config = dict(
    n_layer=8,
    n_experts=96,
    experts_per_token=4,
    d_expert=64,
    moe_layers=[0, 1, 2, 3, 4, 5, 6, 7],
    router_score='sigmoid',
    normalize_top_k=True,
    balance_bias=False,
    shared_expert_gate=True,
    init_std_router=0.00685,
    lr_router=0.00094,
    optimizer='adamw',
    beta1=0.9,
    dataset='wikipedia_en',
)
Below are experts of layer 2 (counted from 0) of a mixture-of-experts language model. Rows are named router (the router's row for the expert), gate (a neuron's input weights, with its number), up (a neuron's input weights, with its number), down (a neuron's output weights, with its number) and show model dimensions 0-191. Each number is 500 + 25 x the weight over its row's rms, rounded and kept within 0 to 999. Numbers have three digits each.
Before each expert's rows: "raises" lists some tokens whose logits its average output raises strongly, later layers aside; "mostly gets" lists some tokens that are sent to it at least half of the time. This comes from a sample of Wikipedia text that the model never trained on.

# expert 60
raises: "'s", " is", "ic"
mostly gets: "k", "z", "ts", "ets", "els", "ks"
router:534505527503513510506516491521537492483510483551521503511508483512488493520508472470504532543471470464472514520491521519515527505531503493462472494519477518497480515458548498503485458513503509540494477446535484465522495471524527510468475528497522530471501545490461529502454478544462514511542495499469567469487476539518457522507475488450508466551482505508509516493502472525521520557447523533481479473496497497546477516483530492492528485489505483515506493456475491514502495508516475490504468500529512559510457515461485479531516498487540522527534524494543522498506521488486516472
gate0:551521526472510471464479528519499508494551522506504474492431503509469513516480496465558519483508478475509521520509509482512520494516470469501534449529487508501507502533495491519516542504542506462451527494513486502504533505506499474518500489509485466470521524541472471510491525552508479587493505493500517512483487509502494501529522516503517430466477546500494516497514488483505482457464504494546535498574491449491508448519477514510454519505495459499507503463528506514518518443506504470506504507516535500479503502493518502499489472518490499531453461502530524524507513510481492504
up0:535494542516447472501501498446509474512510488486553511506491478456491513448495498548479474469435577500493503459496485510480458525516520542511489507500489503501510504480495527506513502525469475526499503510493545488508531550512490561521508471517519502521495460532506543498527480508466482523528474537475492489542489490532532489506475513501511505534506507468474500501495527482509503517493517545524508494519502488496483555474470529494491446525536562508469498506481513456502486506491503522527495490510473525530507452496455505491538524509500508465488493478477462536466474526495523490
down0:511464501464491483500440524552505508458508497539487463527502529520450485514502540492483519485490476511493525483496505479534508548545474512509461481511494492480524510472484450490502478492472463503508493576521483483472477482481478490535527451491495502486499495535509502483494529521491492502535500510460462536485525508475511514486527531453452499485502491525516496503509489515547478475502491530497530499513500471434511530508544522522528517531491500533511521521499497553509510457515509489462512551466546471507484515488493486496522536487459545494481518447490495464485513479537497479
gate1:511522523502487519515483490529500507509513483497461498496533507468503534489471458523507449561505536505497529508520520502478538525495499490456519495506515492462489505499466493519480484481551469520485520459474514510496480475471487528495472526483549478456442501513567463476505470527513507500487510510472499504535506497509468502502527521491495497457517516465509525488489495534517487505509532525486490496541535534496529503515489498549446546487498525461494494505491554497468536500454476494557483526496545513508541539468498477483534462502478488522509518474528511548484443477519494519
up1:463492464532471449512490498462475495522510532480482544522450538482520553483511486490489536490478518535499501465495455469445468514497480552522471502496489501482514537545447487461533532471518475496542488508483532487472493494493475498494521452466482481506528450496509510494503536523499462496519453495513463485478538522501525481569476477514494511480505499455524534477543532473506511478506466494505514493522493505505464523453469535479515514512503465497519471529500523502517534513477553488509508517506485493476487492529499500457499547507499494484490485510511527503508517474482537513
down1:468450504495497521493521457505485424539474496521489493470478494467504517510481499498515524490471486460518507490498460471494456464517501506487481464504495535496541487517466540511479534491502502516540522529488518468499519516533509472525490517512450528532536514492500521488443473504496495465491494497498503474466534503495497498515471497507526499510514532523465562519506500515565471482482511499503505513463445504503521532511518491438527517503491491490475521485503505488500443539496563486517501484496511468462451471544482526488464532469496508493530460512496517506509494465506558471
gate2:491514465510504508462495445488506481471470427518512465473513510500524512538492517465547482483454520453497544478490522511476513495517535489482482532500527535491560454492468519497511489510495492495501566479481532487461514521513473539496477474518526543485491500486472511495482503536473533498510543515508475530496465528460495502483506493505494490515539527539510497502450486481497479548528517517509508506484520529527520528465526525500535479447469550508478497454513486507519448496531478507481524543537493490532516506506527523527486514501530495526490510503502481481492477531545491479
up2:484483487513480506513532491453475491491510495482542503476475498521488507477502493513468501490515470504482527535505525514549498475505505484534437478524505489524448487489507476508517498529534549552460489519536515489532512532549505469527482551500416475520513553486497499509478493487436482525484498539504511557527496502496535499499478502449537521534507473491523508542497480555464485451513505494543493506474485474467490504529510509505475506500512466515530504482492501501499568488508485462472498496468485511473462483498494495495477500553499501491492512478505483501516490482524517550
down2:555492447533462504455490475547531482492477533473528528507516505491500530488521493486513483502508476533506485477518552523471476541496549511557505492473498514473532469484500469520518526519497483545467498554463506536472467501518484489492467484475564489468485495508522550509502510500509486534511494503475560498493485496492493493470528536575499515469502469498518536484504497486495517449458526490472467469462523487451495491443491509509482490520507505493509555500486511521509467458509509506521472504487543515518533505501500487493497510502523515496469493513472491538476500508473505509
gate3:512524467500487510559464496504496485510495504509513525524563500467514534485478478506502477522486544500501540492487498500480513507475524512498490491558498508475484513518477501501479512504491449504510506515448482505487511478521525556512549443511515477457475483532538493491466522520485468486534493451519489463541519480513507511491475534493468503498544533511464508504505479514526530486508557540501513492488512517505472461467503480517537508454481513503511477496500519482526507492429508523546513492493476482570522478511443502518488509518541487505510510509542482527507452459510470525
up3:539491507511500518454488484459498522537456559517521510533516538469531490509509503497529493503484518529514490510466551532501513560508506511519522501558536472520475467504502488502462532492491466530514505517509485496497521504514496521526542502486492526487527492498451486506492522485496477492515469470494496518497469518457541491487534511503496496498515507535504489494508478474494470504482527497453432481509524472523466535452471513519507528489492502546476504481521497510493544459502486528511506481513498515477490476520456499483481496503538490531535525510541407532522493481497550448
down3:501517503512493508462523477496481538504487478489513496492545513446532536499496469510525483526514506540520499512474540560494494493474512519514501511510498530517516486532538490497511479488469505467517514500482510552541495515536490532509499490511506539516543494484471508497520515497475483502515507464532493492493487495428503496519472465486512522494521546480510484494488509522513486480459550516449502488522523516509477529412494548470504493483531509489477493522494517514502537436503463523511471512484455501482536510506450483455492488481480518510479493458513486555508493505493531420
gate4:476546502511473503521424510467487497476489524499488549524502533501479478519476461488476479478505501533475510494514486503505481529515520520500480485481493485521516465527481515478515498490481522485516525502532487463511491518490504461512537498511518492468478497487510459524529499513489531561520551469505459506497518505500497509517501529513527549536515487488530523506553477499514498478482471524474508491517491446463519528448535467537491517523550545504487495504479493556508499477495480542507480522504508478494509504508538472508495489521468526497467413500543461568526468509489496511
up4:517482516510500467508534491497485532467497516495471492523535478494474495515519488483494503487506502519497497525552561537483515512522460533507484497427453458482479496512491471489515493508517539494539504486535544474518515496454492469452483519492472489485457523513491462501460523490475520536488504517530526505567476512488467519492527469480524453542501487512485528532535512507478482473530513490529493508508528459477474441458533494515470526500511511508490514460488511492516486481548493512503512514577525502478481496485503509470505485497478498501529470524468525493481501548449522516
down4:460504437508509499492509557505520517486465514505507480493462494499506530506472490492480523481530490526476487517486493504484456439518520496480518484501473495488506519505522469511501495490472487497494523414495561457565501465553534482526516556534477498502499481472489509456517559488518536485501484478500544532500492505546481460494480510482463502487468476496484514506478456471506481481514537495489511532541486466522503509487496464489537565447522491494480503474484490487507501508506530515522472492465459488504498523525505512470509507519480530485501487503498511485517552493480533473
gate5:525474494452468486520479503516440490486505518474505504537498458505497469482499485545517481524487486537546549479504518531509500507489531490495480515486510482483498481522495517525509482525498490465459534509497550447480504500526446523505521495542523527501490515524493520461497546522497478555533516542487465539527453473493522516521520519485561509505563469531446517493482505511494484491515503534521466484475550484530481517494514519504465528492466496502490497530461510489516518476499494503499507515475481531478515487477507460484517442470459518529473513513479501475464507489458473498
up5:542516497487489530544498503524469455464389514511503503481494506508504487491486461506512483525435491541514466489498552522521514502516507520505532534507533493505481500491513524527507538520503473500481548535530484464453473504513466500504518543496483494537529520508480535483556490500461515533451523543491488517530447451441505485495551515465505484482499500498524493472446490480492491494516491484514479497520510542483474493469513489506513517545512521507497517505452504505493510490507518504505504501484473488473509543484540497506487505516485529493471502456501486522480525490474481502
down5:492546510496467482504531466475467481435473528511518511466487520518500500509509473535506494523509472536531480539498528486477531499551531496546538489518490479519503507508489518513504507490500526479498513635488511525463517490512497532473517542492476503500501488454467513458535507501487499486493502519482487475526488481471517492497531526479519508488523500481452464483468517504472480456520505475503538508526527536468480479473469532509509522543539497493485494502497530504527512460482512515505500485466463493475522516482525488461472500533462516488514507474503550513506509482464514481
gate6:539491527480488509496494539473452501497532491504474492477512444494473456547492479559499492515515487501524489512497523520438499516468515496496496489492501492461507544505516531505524526444465472488456506493463489532519509489496481515467502489520492497497474518496499495524506450494507540524491502538493458479546547450506497500542537503516511481513481538494465470508419443465514515513481492452513558497474491540504507480467503486518496479463482531511504482504473475487483517502504472492490502528506502489525532495494462518507522494527493459494548496550518496471477520542513479492
up6:528536527521533451504513495479512514485478503467499508498500515518498495526529502467454529484490498482494448521531472444540488506488506499510476544467509511482499491542482491516522458498527512484524493493484474513506480469510495455468435492474463503478489469487514508515494524492440475505499480498564533476487539461506527482473474476490476495491515521507528513516526514451493507518473472473516482477541490475461505521544473504526477492502476447508497487466497489502513510534557492465500555542517547512460493514522505482524507498490457515488478524514495486437529499460472485515
down6:493487506488507485509477527467507503484499453510479521449479525507532489494493519465489515484470472475530490465504486461487511542467487515534511519483487493502516474509526485452485471504522438503526472397493518468512507540507527522476499499499490479515520471474501512542525515527470463480525451541526479542490496473523555480472453499502480513473503488524507512481511511475481463536508511489514461493487464543490511474526525502520503506501544467490484458504501514533517448517558524483517517473496484462494458505534472528504488488464460524468480517503474515501508482514516490492

# expert 90
raises: " ", "-", " by"
mostly gets: "i", "ton", "ley", "son", "ini", "ani"
router:493511539474520476487545485510547497492520515525516551535536506489539474515538506473474510486464473484509498498490472516516506518528498506494455478497477504484538457516522532489516447541469467540494452464480472484517494475475524520466434509533486514498468535490478514497462456529489511485489502495499523501502531526506477493500455507487514474515538487508529475515499517542538520529452488504483495460493536479538520530493529496489521467488493453510470457449499473515540487502533460505496468470506478544517466487478489502505495522482491503540520548491468496478487493461479477492
gate0:566475519515504496488502494512503489496537487510541487497461497494470497511495555505551508481479539500504527512521496512509521483512483441523466498525492518515514523471501515526480516511529548499502528502486494551478511528471503494513486450504497479466474512529481466525471513538501482531468500475496537507457514485499504500532485520486544474479496534499493477491531435490504506442456484480561512493556474443495522476515503523503472501524482460510499486478549498510512506445490527453502508557540527500475485457488527490471509479491514519520457485523527504510505492532487517523
up0:514516533483509479493518487466547471516517503522521497528501453471526557463480529496522484503475491519427494461477517528452475517483543491490523540515476536487506505515480456524538517506506458549482514507506540513517492521462499521551523486520511468527540486516514454482489501518493508541526491511488513492547491495514510498546468523497502484527512511470465516516484545502493480520477517534495538492498510521483483521509431478498501459535513511531470462508503513443525510483520507485514454503550475522510486502493456492479513482470512541491497487517506470486498452474516480487
down0:505505460467549489514485493534489505465489478505452486539496520518516531537514497523507525458500503495501508493469471480494525549520513491530503508524493499507504511499467538530468512524509499495499488592509505529488486491487477453459491510488470472494555506526493534494450512494528494526489490493487538494456541534471511493486509486491535504499499480497515511480501526488549477491500501494546505435484498460467465469525498522533480467535512515485485507481521499539519488414504485496475488541512518488495544479490505485496502446442460522487507542475500523507513499513478533487
gate1:482506486516481518528492510521514494495533460522478504487540523506512525505516513507528488534498569511518497486524479508484516515487503466511481523502495504464493496512448480512468471480508491504451482485431488528479498503502498530521479548462487482496491478529533491516536494557525505481492488480476474515480514504479503510497504490512516503464544465469474542462529501502510545513501473558532525503521509513550486515492506460518454519495525490478454478544478568473481505512456485495515501522493549515504561536484534462478523494480505492537534524480506522534473466499477486544
up1:446514502531469508509523511489498505522513498471500495495485526502532538491529436508482518516448486531512485478502478434475495487498476510503475489511498501475497554525462508504527539475517479472509502505471500505482446513494460504493504519446485463493530483482509538534500554500474484444532471495509484517482529487527508444545513464541507541461488538464524550483536496502538515524489488472526465500511470460504479524523500513498493503509508469467492495542518522498495496539477504512511500504486496492464483489511519495473513525544538503474485495467561539518526526495503537527
down1:516512511548500519476521511504468463548486497461486494457496495491484503500499499489545477537437510527532492462451537474490468511482496525492516497497508542478525499484486479495493571511517517496515519571504485479492461507462527535458488503528469453511535490507533507488475524515486506427485464511497495494501486497521529493515481490498472514464522518507492546517532494470551481485505489517498487519481483520492434505526501475459498497510516531478498501502489496480512474550474554505481537457467526482464477477549535511508489506509508497534548502483500497507513511490465521516
gate2:511518503494473501501493468505469462469465499510521525554471480501503519496525484470538519487457468512516528469500516538487519593479519460501495524467521513501512501484511484510496487511487519531510509500496515529442489523500464542496488480515487545474478503503466484529503527543468538492525520532490502500485481552483517537521512541533484506523572503531516500534476488516502495479487549554529485524497520449503530529452531534515523510485473492495483517482515478483520485473537448526489536514497536490494506487493505489521488490486466499518498516543487470503502462488527513448
up2:489499501535448540479513503490468458498529474476512504522513498512499485515522524512470505507505471523520566492526474527499507500525451480530464503496501527502474510465493443519488484493487540500460525493536536511541485496461478505497487561502446480508488546501491491512457493499449500517503485541459513497515459526474537469518533550429535523496542489515507507519553493550493488469509488523560503490449480460489521521504529500511505486487491491493523509500483499458485560516519497487486514482456497509482484505499509512496486510544445514516520509490502474514512506489505508501
down2:522464506522514454492477488519523473485485513493517517504507502513473528518528501462527493433463497515490493483496553494503489520504488497529495526521488507486527513507520489473455532491529461559495522613484540540518523495515488491530476407485524475518499467523515495477516544505529514495469513501473514484479494469518503526513493526541501525495506437476515491506498526487531477495461544508479470491465532490513485497461495500491466508509513499519482522491461501512505490487507535484530497518535532513497551490509482504466519484473527473494472515502466490526518487519473534520
gate3:494534467491506512504478530535516476499492490510513535518548468497535515513493495473524462516488513470520500531490483489503512494479524494530460531548512513499481464503471500556497520537508494470487510498414465514471528473489483510526530456475505460547483479496513470531509515525535483466543474528487515448515490511523476473488498492476460505481525533483513521486512495502528526494473560472528494515504518475528498483474500500503536518471451504463475533506505509453497528460446493497524515508518492478522539476482487496490501500489506517511474513481527473569523456482465540506
up3:520503466525476537480488491482488505529458513508527517490483509484530467490481525541545487525499500522527532495456567541472492528498511484549490487537478489499526468521515473494476507514492458508499493509523503512496478510557469504538507515519508516491542456493489536510500527492501471498523470484496500507481513492466561506521515536535506518478505494525503486524465486485516512504530508477479472491478509489481491510421476508508497512469488487538465474493489487493506543454520471529502535502498442512474499532516454518503462498509505503550554531520529434494485475500504538446
down3:524552499490470469466503481518472490483471462478471481513514497449508499501490474496488477520519528482500477555455535539497495506490495486490494508505507530483526478517519454543484533523479491506503533539457528494514525520493503497556494489472483571479533455483496491503529514464502427526522496469523497505453506479472501492490506489482499469496535509517496461515469478495501459467438517499474476514470505497498476525461521531481529495496524504484468516499465458493515534492506490537489493535470506495472513522523456485481487521503505540538482491488474466517487452495481515439
gate4:458508460511512505511433515491499520521521511479497511453490520472448471488496447533480495472525507517513484524502479485479470520528523545495484501483500476527506485493481514524506455474484503518492524510546484449523501547480489478491505495502520506537487520434483475531529496497478519561486526448521467512479497472525539497516490513484537530545489455498526495487520490500488493498475470504474520469532486495484522514475516526517518509528528513463498490475495510566512490487506459479490449534503526503465510539470551511497513504530520503497479450487498468554525460530497493502
up4:499469568546540469508519463491526522476504453521496479498519540517491484507511475498538488490504490504484492497518512513451501496520464504489494514449494493512484545496504501496497447458495489510533540490525544471507538456451529474493456509512439494480488500500501461516477539490509487484510519541498496478533525503480511489500528484478491489558509490488503488516510522489454531465513513447478500524507525482485450504467492487531474509474530470459499533491466484498496474506514483474514516427548517507451517458521475498462516480488475492495494502487526527492499523532515489544
down4:504535526482471503480484511518498513518518484502523507534479509512533514527532526487499515511535504516516512513521481511523483472536531511456521523500513479464485533502517500512528497486491485439511518408478536484515524465513527467496519568485507502509495474480503463473461572496451486480523508456541529494503509502484517454499489459507532461515552515519454479517501456497532472490493555486514532500515473487518479509489506485480502490493524505493497539505485481507520499497497530486532450494464511494489502451528498487448500434473506522513472509469470515495488522526471509485
gate5:524479484495491470544489483482470494494496503468530508553512452489510503511481449530517478516486487512526536479526501543506495521492492478471480493483515496484471491515483523513482484493479480482466528513518530454493516506573483571508542483510506530502508496513501504492492536510502481530524481539480471510520464472488533491525485544483561500519556496488450525477480506539493508499469526469509441497507556510519480529448532558508495503479507528519508510490452507495514512486470493495487483522483471509490507495475492460482514448437500498523467508504505507529488535472513456503
up5:501515480452475514534517504526469458486457487527518491506458492513533513446450478554528527507452510542467486493507556504519532478500537525492499510486500527509495528519513495488517498508503447469509517524510526481483457515504469507493531525498529486509533489532504541459546502489491519510470518513478456498545463481444521448503513480484524524467509515521522471457450506469486503462513498505480476515481500556471487484498480499508519513535513515499515503530463489496519507449524531516513506502512477485487496531501501471525508499543475539494466467445526478519499520515486484489
down5:506514511491497569471561485492441489480494502545469535478513468499498514466479520542518508484490502525497463504516521484507531486515488494478510518527488520503509498504484527492523485486480504475504490647516530502463466469526509517500483499495485502470527482486498544503514506528508514516449516491469480453524521515491530518507536527530505518516489458509505478484488527541478475433540518485464478513505518513505483458504493497506534497525506490501523514496508485466502470472470544483513502510476509472448461534526514509508476499526478511487524509484509488505512496518495473502
gate6:502507525487458477503527533476472500479523536522464490513433455478503482541507522533516512507518525507481507525486498479478491499478552482489511491514488490503506526547515533512547512495494473510485491482458502523506524439494495496460528433515500489504462537452494487512526458484461522475477525488493480498547548503492499524549540484507492520482501514487516472485453466500521523507456515455467528493510484535503505501470475496507503484503505506541517486496460483513470474465482490505524512532509501494559532488488488477497519508505523454473535471503552487496465519540512467547
up6:545534516494505469542543540503483494487477516502517513459486543480479509482491492459505561489499543455506475533519509472522481544466494488517466517493481479502490479486483483505519483502565484451509433498493488503504488487544515488468482495473494522502470491512479501500478487504469482449506482450529489462507538520506477504493492502439475503493503527505493514507554549471499525500474473476551490485512503481501518495517469505495513503527501439522465485480517476544500511490520511463476499553501512514469496512512506467515521523468450507461513530517509488452529524470493529473
down6:523489500484482513513511514487514466460476501507526510479510508536528504490533515453522521473474479465496511509493486488522509505497492473545500537491473492522513487500534486449472471498522464512512470388488545481525474517529528516479495509530509504511487470501480487550517515499473453475536456541522504502505486448517523487451527484519473496512523552521516495494505500518509490515532468540511469459502474509462500496483510527470513512500538460493511456496485506508529501506526514519490524516490494476464444479543504516470487491500436538504488529520485501517542468492501519460

# expert 38
raises: "-", "–", " position", "/", " of"
mostly gets: " =", "io", "ina", "ick", ", he", "ka"
router:494478486497525477531552508523583486467498534547532529494501494491523495497494465509495517527477473485494514481499484505501506448521504472494476509530492500523529474465545535536486476525506502570548494481489483497522504472475542490465455569515497506476472511464494495480461458505482502501518467492495470524524517528527513538537467507491474456521528500494495560509513474509491519546479489477482465483458499513535524488516550510501504500531532434498511489499530499524505508514509507497507489513466482539494492500450489521523513478504496484539509511472508504460480503476477479491
gate0:523493543487516510488536548513482459519534529484505497494471525507451475507511536489546514472524515453521505482509492489520466485459484492512473461544468530462534526528520483525478529522516518458520531490484477488484489476475484463517494473489540460493519516523478509494516520532480456513495476481482514521476489480530505465535485520504536444493479513485483505517499498493470523492490496505581509466554491462461540465505514516490483518494492494476509488494526519510524520452446534497505491535545521511453530471484486531486517499519520473497475459496504511493506518526483514552
up0:530485498454519471502511496428501483543518493506506495502505460459502511479522511538504505499467515497453519544444534543488505507535527481510518449531459473512503477497493505481455515518532451505476459512528556482509489505492495533572506465540523534523527514534510513486517510527507490511519472508498528493567510494474492481513508471478493510515515541474454492517513520473524492524502497517511541492530503491480492537479429510497489459509512492510497459544483497473513486494491498493517469443506472515524499469496454490492482513487507520497479500484511458494448494514514510489
down0:497466460474518492504519516524469496476533468515485484537508493506520526506525488516501509462575475490561523477474491476510511520500437521548493499533470497516541492478503486485524485448457453503489435573502507485496493506523497479540509495481466438502504561490508512474467543503526474522478515531503499521462546529491516500472531489458477493486542469516521497500517508513530487493528526479504497483534493481491493519504499483492513483523484507479507508523441504511520491488485517475463472510485512468497520491488515471496470507499500509483512564471517549464508511499528503495
gate1:496532512509498504522463490489500499517518496502487509517498508495502494482499553506486457512489521490494549476521500493479483505500493535519508496484511457482489511484462533539493509489487518499473489467460531523478498471452472503488491519513516479457462450496547454505520513525554495519499499529475483494496466519479502473541522494508481472449504519454495536489523522533476532508500510505497488480509536511508483518484467534512435524495479515509464457546472578503502553491466515489535495525507505531523547516495493491494574485515504466549525498490502490525475454467449491528
up1:459526505534473523502487486478463523519491510465489501502502535506540548501526499465484514506491485539524508471485485447440481501510494557489467484512468508495527596525464532451515539448537502500511491508517530509507471536450455497463519471467478469499531466481493511499473552514510475485532466544530483492503518462510511474522516468518514489461448528474527534491530484485505517508479476518506488497514484484496508500481514513497496526501467461503489473519509526485494523497461504480506494503496487509465461497490501478496477540505532497479518525499497516530493494515537545474
down1:448508518527493531486533483490455449514468477513489555526493504508497510498509500502528520516465481478509512461498483514505480476524493531494476487500488532503514507521505524493499551501514532515556531530522492466469524513495510501499517488544475479529520493491514521469474479509538470452499463497498523475497519481510503508526490486471471508494537531481493546522544490500553512502497523523471499479503482524517489501516516516455533524499484487464479502500482527500506456502488553456511507481512525501444439480523485521479490544513460502500509518544502514489489496429476583453
gate2:530470461501483515471507524476509483511478494523506461521498484502527488496480524485515497500455510440471530461432528571488493523521538476511490526439525472515499517498512485518489501484490497500480500510477509512471487520478490547507491491516488538514469513495454517447466529530460531517520519541482482486477468538487527545479521507520493475539546512521498511517471485488496493507538510512520515515466541462507478477460519516507511503447483493517478503486539466490544504456556485526514505504526509487488494505498517562520484482509488501505476477540505495477496458527527529459
up2:504486515493442529504509510476443476504513508475471492501476519517481501511523522530474514509479496527503556515514530526507491503513491481532483481511497525505491524534497479502488462468523520527473513488543479502532481518511456498494538517489488490554514505472485489510441508494436489547459502573521559500502497473515524487480509523442480474503527491496536526471489496544513527456510514555544517507500470461498521526493509490518490502469509495504526528480480481470511522526466485490480475472447527518496474473516521506460491517539467539503519500509503493511515513441520483541
down2:507519496490506512501499527528524483499462490522485517457508463495550498494524510497510504492465473519476491506494519464445454469484502497473526468473503512496495532518533516478448543543530491553489544530497494499492480475500534513509486488530511506485470456477513541434478492508518529501487469482528500500470478476470482471528520479521525540512478460513501492511452516488504501492466533454501457521478532519498507477499524517503471514540493521542487476491530505501509492485504535479506470531547487470529487490484437552517521523467557474520472490520496488533485487466457524476
gate3:519513478475491506499467517527469481507482523512493533497528502455526504494440489498535480534525505535512504524506490504511504491451505496525506517550498465466433489489490522496504520557516524475505523509444486536486541485520487512525529456471546501468451510525507482542476483520508509497501497505515488463515531500534547473488505541479466506493509506503526522481533488498524549453501544506538485518500511510479487495474488519521537540488478483516522519487498515458517504484492490520478516529511506517516502518498427473491451503495497524461479539527512456545549472481542502493
up3:552493509490483511455533485474509513558432546478498557517502486461533489480490564531530501523477514520508511478472575563494482498498568472546513488537498514498506465509492490494479522492518496488501480512501490500458508485540489526514506500516488550506504475531479515498514517502478447504524447485503492518489489529469519529492508504514515493490504504505493466528473457463535515487516512477484479480500498504512468536455486511485519522466469488541496516474492489494511509469504493537493515520521465508493502501520488495495465511484502502539524479505537430504506502494470553472
down3:514516505503497493471500486508508512480481500449504525515524475493497484494531497491517539524520488495553500498444522524515482495500515490498475489486483513493486487511507460518489511509484504478480461554483535501558460518505481535502526466450464559490561451504491494526484518495528484490494496512532492470479495524469475509480468460484496493497560519484543497494472465500510467495492528504506489530525475502513489523420509484438508504500507500494498499496445466524505563475495490537464527529513486488518478501524470477478479508493510507526533505477502494481449481523463538431
gate4:451524473519525500512420529490501531518553475502484501488503477481484495500512478529485471485572520493510505494498473479511438453525502567454498491478469486489501502509466510501503478509481495498511503491527520465504517518477499498520537515490548467496473518483521457497541548477511514503510509469552471531533494528516509454503520485501534486474496454478497518515533439493462504520479485490480518492500486481493470524459516531499502527505489505505495503508516532490515468471484494537477476507516506499493543534481497456500485497545504521513493458506501479571517459522460511503
up4:505476473504519493468497470458478488481530480506451520499486499533497489496522465520475491470511464555496508482526511496502539538484489521479489499491462474500492501539481527510475453486523544526514536487496539490509536493469519467498448523514486544466520516477493437500496551498480512515511532527481525505574495511483499497490559463456511493535558491483479474529515530503434475464493509472507498534475509493510444499472513459516515497476508504468510515504490497524499487505513522505543521511524504509452479506504490538482526478504487481532473525535502498514485486537528479541
down4:529490481467467505483525504506506452498495445482485495465487487493549525501490495533513509453534496510483511511508508497516465462488508494500488508500493503489499519513489453546493516499533503501515564402498488492495508505490528428502501559524517476514479513524529490483475595483518508475478494472523484514493528479501501475555547482515521493491479484508508503521513481492475459501493516501508523518523484455480483509519455445478487535499513487481516491495496479489526494477503477466515483533494504479468497527509476498452510492477531514531517518535503515470485497575492517510
gate5:507475446503497513540477477524454496480509528492502498519505462503511481500480483524525465503492443505545545459540504543519505483515491507495478506499489495484494502525501522526500483527483509456472531496476538453525479466513458520522527502509497521491492483529492512491482518478479437534520525528485499531525455518476515450538499522464563522488507466501489502499515500499475485513486527461517458492526560500503489552478505506500477513480462495514474518469444502503511521490458539517487473499507482516505521511476483477477514441475516475525465522487481514503470548493440474505
up5:497510513460476521562499516612483481496444522518506519521480444505540498484482494531523495506466524515525491498471533480505533488494539540497495514507522513488491509511536513514497485541499471478509522517481502471488466495535469503514525558511496495520535484521512557482512526491478485503449511516476487529525506468447492470488499475504530504461519515491522529473476510469498520524494485483487467522502512580484478492479485474487519504519486520511514508529471476483512496504488521477484526499510417476466510512485519491511507499489514536504512491467488539515456523504472484488
down5:498503565506476525470509498493488501438470524518486522466518477522485516500515514468527510524530479517480473488506512473511555485514501477507514496517481506533536515490517541528482498491488508510538502630516491476454461488509465504488474484476450537571515494482454540503484528490470503472447512515479498474505486493441491493506523501501483526492538502512487496494491528493495520469512501504524510547507505518529481457522456491482512480533490452483516519516474483497467508469475525469494553499516470476493495498505515494499494495503461493496508480479535476503495509492477501495
gate6:489519515459463539502491524512437505494501527541453446489483475465517500507486471538467492515508524511513496536511526527477532504499545473504527513519534487492496515487508490512516522500495507516467529480431504506531498454508476481470513484480472518476463532461494481498494467483515565475478506535503503496537517496503462489528507539496492470507484545497485472516473505540503457528489467453511545491500507535509486482473502458493475477463496509521532514525447492498506513503491498517522491518470526521503536528506489468473549479519533510517542529489557477464481495542509473491
up6:523550496483523471522542505542510465463489515504511511500508528487494503533481488492450528482524512483490465488532449478555469529532483503515492532508453503500503525508482498507489506537532494488535483505432501509525491473518512468465481535523529518465450475539507512478471465491449493498507466458514556479495509491501504537473497510458495505498454552499518523513548531450506495483504506476511469490537494469498486468544484474482516500533495458500510497497498494551513503535542533498534483532506510506434494507497511468514520507464500523491516533469483485482513503500496486486
down6:506492506527505544492474489497511514485492488515478503486529525540477550499504493465502538506491476482491457502494489484538508549474484491559486552453478514547501474513531468475483470475522474481555486420486516482480480519528501507498522524484484490479479471492487491522521543509491475499518486529486486543490513490513542547490456470472531485475497524514490513455508505501534464506505508483497481528507508533512484502517505484525525498479512482515486466499500515516534488469535554538510485479536503500497483535482543512525516471483427558483473499497481515532518470455532481523